config.toml
num_hidden_layers = 13
hidden_size = 256
n_experts = 24
experts_per_token = 1
d_expert = 320
d_shared_expert = 0
hidden_act = "swiglu"
moe_layers = [1, 2, 3, 4, 5, 6, 7, 8, 9, 10, 11, 12]
router_score = "softmax"
normalize_top_k = false
routed_scale = 4.9
balance_loss = 0.00293
balance_bias = false
router_z_loss = 0.001
init_std_router = 0.0104
lr_router = 0.000368
num_attention_heads = 4
num_key_value_heads = 4
head_dim = 64
vocab_size = 15849
norm = "rmsnorm"
norm_place = "pre"
norm_eps = 1e-05
positions = "rope"
rope_theta = 10000.0
rope_fraction = 1.0
qk_norm = false
attn_scale = 0.125
tie_word_embeddings = false
parallel_block = false
init = "normal"
init_std_qkv = 0.0496
init_std_o = 0.00972
init_std_up = 0.0496
init_std_down = 0.00972
optimizer = "muon_variant"
learning_rate = 0.0115
lr_mult_qkv = 0.5
lr_head = 0.00723
max_grad_norm = 0.5
warmup_steps = 200
schedule = "wsd"
decay_fraction = 0.872
decay_shape = "linear"
final_lr_fraction = 0.05
batch_tokens = 131072
max_seq_len = 256
doc_mask = true
train_tokens = 672200000
max_steps = 5129
dataset = "wikipedia_en"
Below are experts of layer 10 (counted from 0) of a mixture-of-experts language model. Rows are named router (the router's row for the expert), gate (a neuron's input weights, with its number), up (a neuron's input weights, with its number) and show model dimensions 0-255. Each number is 500 + 50 x the weight over its row's rms, rounded and kept within 0 to 999. Numbers have three digits each.
After each expert's rows: a language model's description of what the expert responds to. This comes from a sample of Wikipedia text that the model never trained on.

# expert 20
router:559467503470503506493575481410543631516574517455533457512506470537448454482516464453506453464569539508464496487438501480464486495564454567456517463392434525540472450510537387485579542520546420448520504511641521490528519354506572427545557525526403410469455415519484408497535524483528385434437559509497593448575508552469446420594532489547575563575511462514436502512382466491484470474474554503533538494531480486476499389504468527524500492551448418490589544579541568445449611582530650475510448475504464579485513509510548548501561528433581476509450473517497469482452505461491503456546529446475484426481422432503510520494521471462506544459528531570587509609528476480437522586483480526433464499466461445480451495417356466536453469518495459519507429519511566438509489483518519
gate1:533513453428541384553513589487542589457536492477558558512414509506528518413533486542409485451551522579559526453621565605547522472465533538504460570488448496528499484585529452546496490585529536523468539544483486454542542479413598506541570485534530508442506471476563535525566544524481473558479432517442549494576471435533577532587518506549562564487509548604465479429476545611479478600440395490520481582539484500447537469559549604515517502425423500458539428544524558490562554527483441464446484454446493550418541362446421505534482579522527512547550494520450512521544497499578540457458496493465548513456462436547459526398414458464467452438529562505557513496545471478516600526453469521561520452455460453472523480542465552559425479531400501497580411407521419561503572511561517
up1:505460438481434472504472465616581545524458509542532405480503533480555450470529524444502409592615456485477375383444416499462534523560539503595509473493530506528453479549515484478419489415451553520471519502501464452452518506463427507554535497498484492633518492510455456442481546436559588496438478464539448490458525484439490379537436419455549505476481520514420506546492536478414485529537549498470434453507464524430520521458429460458475446454578433502458479494442483525576521587500554566599411497451500496507458585524506434549573531520525546538634475391538493408572480540492507493555480562495421495538497457547593498415553442622491501547492488517475519541595532402486454479480536522564533498515543494494508506504508447530559510488516470548481457470436570454411379580418587
Description: Initial letters of Chinese and Japanese given names like S in Saisai, raw UTF-8 bytes, and LaTeX math tokens.

# expert 14
router:518428528448480592436587535447575519437511531560565443418526470571452393464493454489454492475607441491387458442442476423498460514557457537434540523452458454545554541504532472517553525478526412494511547412552456480457435452546559425546480555520476455488470473597496456438534541498554453451450565563513546474529486588395435493503575496531489510490528526565460561541417485476481429509465528498532556575421452519525482442429456475553512473488424492511551575579549512472499573542542530454560427433519447557442524466483531551550508554440592460555465493554542430442497481513479433416525443476512491452499493398493531504441506479416420509441579403526580448580492472471472595490401497537440446493405475429492423563462514516588484395521471463524514418531540554469493608533508503
gate0:542525533553506438345479552535481560504524472536544491462590560595521487509507558549455495576517505504526452564472482477478470432547506506475571527463507512384532425529526479604519536490479549614469499499512482583486406568518479540530647523486506549442502443462476505431540456520538522487564529512382495543438497545473494577521523583519483550567473525463501444444536473542529537516520535416467485548551539535460549524515526476455563483561468541559468443527479490478541502530550482391541483444493480570556570500520622526455424503480627470534465397469526488494462622481465526490605540587538471463476550461539579568427524507457487440518432538499530577515539428570471555437461488555633524450369450484509538510488510543555524583507427527429435473528477481434473395596529446
up0:484452541517499548438574534509535517475493453495501487490553454513522498462487507519485499542459464444438525521563546539448482459500435533419502570554487500434539540423436461564481522525490482451573529558513465410481517443452520615470569488505568471482441477470612587568444417533455508554556512482498510538500506510580523507418477487519378468526473576529569526461471538485559486466486493392608590430500532513548424531502467539480419503488479463406464461514546547468519459441525405510436495589520376473539549454511602514553505527492490494373579501476458561507402521469518468471466482565536455481407508544561456602392585537529603457538560494362487456429498570521506447534507481554492484500571536538517476430466531440645561542484566550442573516586559538507471507565412530
Description: Surnames and their final pieces in sports results and tables: Johnson, Smith, -ović, -owski, -son, Walcott.

# expert 15
router:463405519448462506456544573517533533552558565562575425414551457537409390517559495455537515477623476506480466451467495396466452498518446592441544511478449465525567506495591532468495538527504486449485560419590463508504409415539528411527493491536457424478468409493479422498519500466579402458444582539444511448576506483527469410565551555510532566534444503515478601547414510493514418518491589588525531522482467463464485508493420486455511495486493512527590521445498483465510537501586531457511443445516416531372505401426540563523508541475569466534526491514583500506476395521456482446494475441510461471445542394484580438487502504480499527463549424509545466494658525424490525536444524536529538425465472530544507503484420522551514455532548517515502381547497522446465583441538585
gate0:534452451546440462407534522488462557547531505510518544538528500387566522461496575376503477553480485493548573591591431449523460579558504492470488458563498547442511549524585466474515523457493579484567581518483460526462475575550554543444453469500497462461535478496500472535527608481461516509467502634537583607477532487468578377523562498457523566357509525462547544436507460443435544568522548489477481534574545548487483602514517488486503479533426506431449501385574476491502563579459466537519529437510447521424429494466498521501567440448577415514549453520550489496569450539432447451518497499503412519498462495603499544446523464500441510379505466479535443552514527415454572540475517552507485539494484482484501396508393413477533474500570462509457483480595494636435432461445486
up0:490532445481470520525497469464507498477468491510406562486498552553522609512494444474546537536461477449494489489524491551488531482580518528507545506518535571490438427566513482599479409421540511583464593455650471558497582494484502540501542565569492567488508507556487533482433552542623506563455474459517465369481515456474470566536544487526584544448513544539529427621494394526564485518467492539511461513506547524478547402524427535604411442489490514423459499548361546495474470413541514523415454528497466408420523489490585475471557542553518440493534507493541437519511540472489615506452455487457536423500520467475469436512523462567433389539492508491491614465471481637417518544543448424419517482512525493503472572525536528486508430521459488399442496586376479415526513482493521
Description: Inner syllables of surnames and endings like -s, -es, -os, plus name particles such as de, La, Santa, as in Keselowski, Fosse.

# expert 17
router:538457526482474610438551491439594505491507499455599460444505521536450407489535366471491450501546464523422418440467463379464493542515491571470588537443467425577560540459528513451532545493518450501528528404529477527458453458527620432545478575506495500491477434573500426442523550487593498449409553524461534448551507586408451458486515510499548535569533453516420528531407473488475442505466531483510541520454431534502506436477460556584554485484418504461561562546514475529525563566532580462541421419555479541411540459485537528552524580470575467526448529524519466477498438544472451423501453476506437457483470402408537473491510496430428481466592420524570435557513488441495557493463509500400411471427459471498422585420448525537485447542467407525516401517535486476503581542462517
gate1:470563532530512487522408601555484470558523457521495399543445534498435410394533471515476554431516473481449601511496564511478510539473509459502498460461472509521524403575510502524572496483419444454468455531512611489405593525483611484518523439564484586458450439471502436480440501499623542452497538496536517543439478564556521474402445414489534553460592442477528555516537531456506410512491531514528497414554507588516506441550522513499565536487517431470580506426552435461572464593510393549537453444501515569498404451585541495525456569529399563464453510388494478536499526493525500523539524624441429532482433504537578522572472462542492524464500520630526498573498568591461426536563393556532446486502520484456485457473474515468533532528449566538524539528467503470455592559540512
up1:331478550562435547500395585449486534407531439564555553488489454505549385488477509481453475484552416508512500520446417475473450496451525498584502471557512479471442412551321534461555465464511447515395469489532543486485549472523400471580481460577448495556572537554504530478430509503462489521432490508519537514593534440513456483498526498513469483527544574541453554508378540473567476540448543513478455458434507536484450552515525462498482551563382559479515601541475464538523522444581571428491504525487447456512485564521481548432444528510549529574484475540539485512522546521553560502561503573481445435611488443505489518481470391519537452468418553488509430427476435489509498486464488573557508545430474566455479503449392463593486503551453602405497594424530442515492471546532534
Description: Given names and initials in lists (John, Robert, J.), and genus-name endings in species lists, such as Eudasychira, Aletis.

# expert 10
router:513502457453470555509549549477579577372543451474447453489434537558463523392492395454519506510510497475475437528467479444483446607494494570401498450470443424532485482508498504463529534471510413398485537423583414562474397480487516521565462566482493431499471451534489467444512483428563485521433491582485578474528538533394464455556530573571527626563511500569410503499469519522452429520549472537573521605461403583498477472419463463499509356505500364451520510540529553424466552500558499453536499474490506530454548443472549615496532516485507449475443520483555399432476496449565514508470535434497459484435518446475606556501513553498498493478620431527503464507549494460449572568477558512477537494492422526541466586439519461509509453495451557538560502621513546531504505511547531
gate1:412580509568510477467484540457440551516537503588519546511425456614493366433523428601492484490438471569512419456423414530601553453552499454494539344507488494516454514618499451464486609480485429545565486358518514573549473505473578429534517530559506488388436513440531491524607555533521460414428476547528534477459443509401471543453511444539555496489467512533425493499493493555467556510489452495518531529570473527474550569383485545511477464554424491409529431461511510591515561432492477527508558472493483527519511503547453503470496574545478520538467516448558435576552546529551417497555420510472507503540477457465460495512451550603524546491465446526391513483488457517482475528432575513580496544531500557466485584511576450491543453559506507532599456522474503470561558413519515
up1:493465583527507494427448613544433528466488419469542561471509534540531511409504493526464450580522534448503473486528550486529574469617436502521526389611455486509481522592509496548445618536467483511455430384577524564463550509428551488449478447468438498476449579483481511525418424514421426562533472504605430530523503464501541464475500414526563550467476496545484530500578466584431489461504489394521489527509482445478474468544459502510448540528496485449496465560475538479520549446458478500553484506473553558532482367526542467516470453598509446532570449460561409489487454512462437541610541571517490512548564421459521510503522557607456514525415423561464565452541520529486499494461510516588532517407575401464473424465332508434414486507538515513503517497449443513409563466502555
Description: Stem pieces of Latinate words before suffixes like -ation or -ent: foc in focuses, ind in independent, regul, gener, interventions.

# expert 7
router:533485400509401576513488569417563543500525539453500405482474471566463455422474432461521511438559389464465441450435487442408535525584434495496539544457476403503545537507537509459588534603583440435553517436528494464510446502485504507588495543555441427525462475598599460505531472461505468455503595571486597483516428563440443498502447565631574491511484454542452484511499475414523448503412566509571553505510478468515523430549462441534502494451478510476581533558513535446487535568559555505495472450574401589405532362488574572558539476438547451495497483553544478481502539516487447510463522497515476479449553515501520518513487550425502476447627429516490487583556480427501569467470532535459417465410519478578505557512485454509439471577528475552512511526477501483451576453572564
gate1:470516470421484428430511575520589448459524515453465539455491428499495573457480460527499581446467410466499478506467501511439438520542484572463622520471525539565567555454574456475598516514404558478553508465543456500511521497475458495457492477520548552530545451468505553487446480524476400510589515517529539426423515452545461452592442542487487479570481512532474514548474528450545537483457522477450506524515513490509486647433517457497446437473522457601574484540428456474493478475587486552494500462541377558397511416523539501495603499377449506480429448545543541525563372445467424511443525505538561493496499524557415591453413487466556452539511572421503575506369438443529561589486502492424529524477441444478533591516521434428501382452535524583471535510496528603514465480476542
up1:493548500507524516508360485512430567491482477501507470489586560605430526511456478505520520589539504420584485571539382396460475499512471570464505468447524509532355415558464438507490488512473506508509407474578577486438543475474508492524504486445494487465499544455432539500447402526446483460500524526421482536555482526456567476345551533457425444522493564569564481505514487478566441504494470537510573455465489522571540508512486498525471583532485465462496494541479539575446578460379553472585563466476446541454559472540449569547434446493435599531497488442496539464471512422467423568432522468509491528427502502521558471493554486482405435473522432525593553506496423589497422445387407495533570430539490431422466477434512543436463401476465496507559471558451538555524578532530435
Description: Single letters and UTF-8 byte pieces inside foreign names and words, such as l in Málaga, Ã in Sigurðsson, ä.

# expert 4
router:518492520448465555497524625481471514476500406466533446439570474496392503421536464461492448386492450499390483484483453422454452534520530590513557520459427488613546511457577519472532486496519455491491467455473419494483487500517516459540526594505454511461411438499513436483552491445567430500461541549489520448528453616445433470558568505525491620486551511559442577527457505436491469536457495512570576594442443582584482454460528425488501479489413487463510626496552552405472565515583507435503471501510412551458524447494573550522591489428602461552488585513553510450464414492482531484526489531479504449511494462444572538454544528560495497429519458498537458465587446508436466503407443545468462505522566470586469529444446599482465427557439487520598396509552523526461495458542581
gate1:533446448409523549522543527484471442528486553486443518557526431495485472405391518551557478568565501482530529507545568542568492500497537547518557531511575448465593458577453517565491503512477441384574447521446399448509541501488462563586538586556490576501554468467489519523437554524541492535485474515467544402537407488546478497582410511418475462456431529559530451430358570483430459523515557465517619555533371486518549428421509564490573459482490447579452435467513534506525535460494488472567427477521472520418595523498488582521534536456556591439496546504479488458585584434543479493522511514530451537516482454484562508561490506514526421444423511526559537476494526504501475565488448580448461525519557494464432423483549419425494484442375542488528509513455377566462533469439551
up1:465501516533448369498461491528488595494563509500498448509543570518606521522547576483496519451476583584452423506490425493422490548497542443466436556447536544552431467459571446452421575477509446613421522514507486554375502551442522504560507454538527409491514480429513524499579507507479498499477576482469428667576552483420594503413566529520519506515549504488466533459619460603507484474463494561536408532446518553477487541525554500481558417480461502443531573501490436486512459517473399576471513513545510514540471433434442425575528566540358404430449490441551520528473482558482482524504393455501451485405473543474456533490543497473530541546541509512464366577549533551407474511452572520475489468533484490516527497471483609507438507528556451531492575459524521520465458485467510
Description: Sentence-final periods, colons in infobox fields, table cell bars, and == section heading markers ==.

# expert 5
router:560450489412465549480575486508582471444571507538545395433500513544479384479590439476553485442581526457455454489485470442465465589545516505451543547483476454524507502465559454446594486499536493514492514433509454564424519487590514399575534546564439503470460487504522465505583493439499441495536501495508561464503501554449471496598501516491572528558600555567464609547478493472459465455477533539556574585535414517484440505504463519565569456450478460442514583501575551417459543542523565434595451475500453531454534428508542563501582503438484430632483542570487464459457425581510433474559516481519504412498464441450534492469613556519536533418519487558547457520593441487489567551489550478437455431402503463542492551389434562532453436452488518547539438500540565487485572522560559
gate0:476494569521554513596497490416499501456492538520487520498494588465446480343596484510509482531434455527539476550530468564442518524493530423558531492503507504577508453408507462537460510572568473485488444512487508515474507504571439460550474505535487542570515602448514460498506522496532465502491540469417524499470598553525379459458594535516425494460495509543489535392563522526442425650619508434522434496376485480495435492509552529427466522513492600525492424513540621443539436494534493505528478602358548567502550477516542477455513525505461627543428544537460413498522448559456476464505563500573436428563511519487506586510493445530545576477417528533470458646481446501496508480607425537424556479496548536548545459448559477523511569503463516490468521530521419537556473551506471
up0:481455508466464466476524481496421509564424563503529521523428612498631516519453483507434563471500463521455519575484529485538459402482509528515455460489451535563479513494422574551508452546472446489520626514488538509502526467485488536489493548478482477577510459508518522497457514559561486500515492536555504475414477450435481468442485451476567468464535457421509492434380542433594500461527459491498527525496584423504585506485555414515451503476494517519550615414486455546526494533423594482459533547486502569454526462368466466469467379479427488509517470608536571613478532512498548402453503401465518489479495442562489503381540531551473478514403492563493436443506429497431531543499429426454539540495480450549407509367479528568633453413522517454554506550428492466535438561538618
Description: Prepositions, conjunctions and "he was"/"she was" linking clauses in biographies of careers, such as "where he was", "for his", "served as".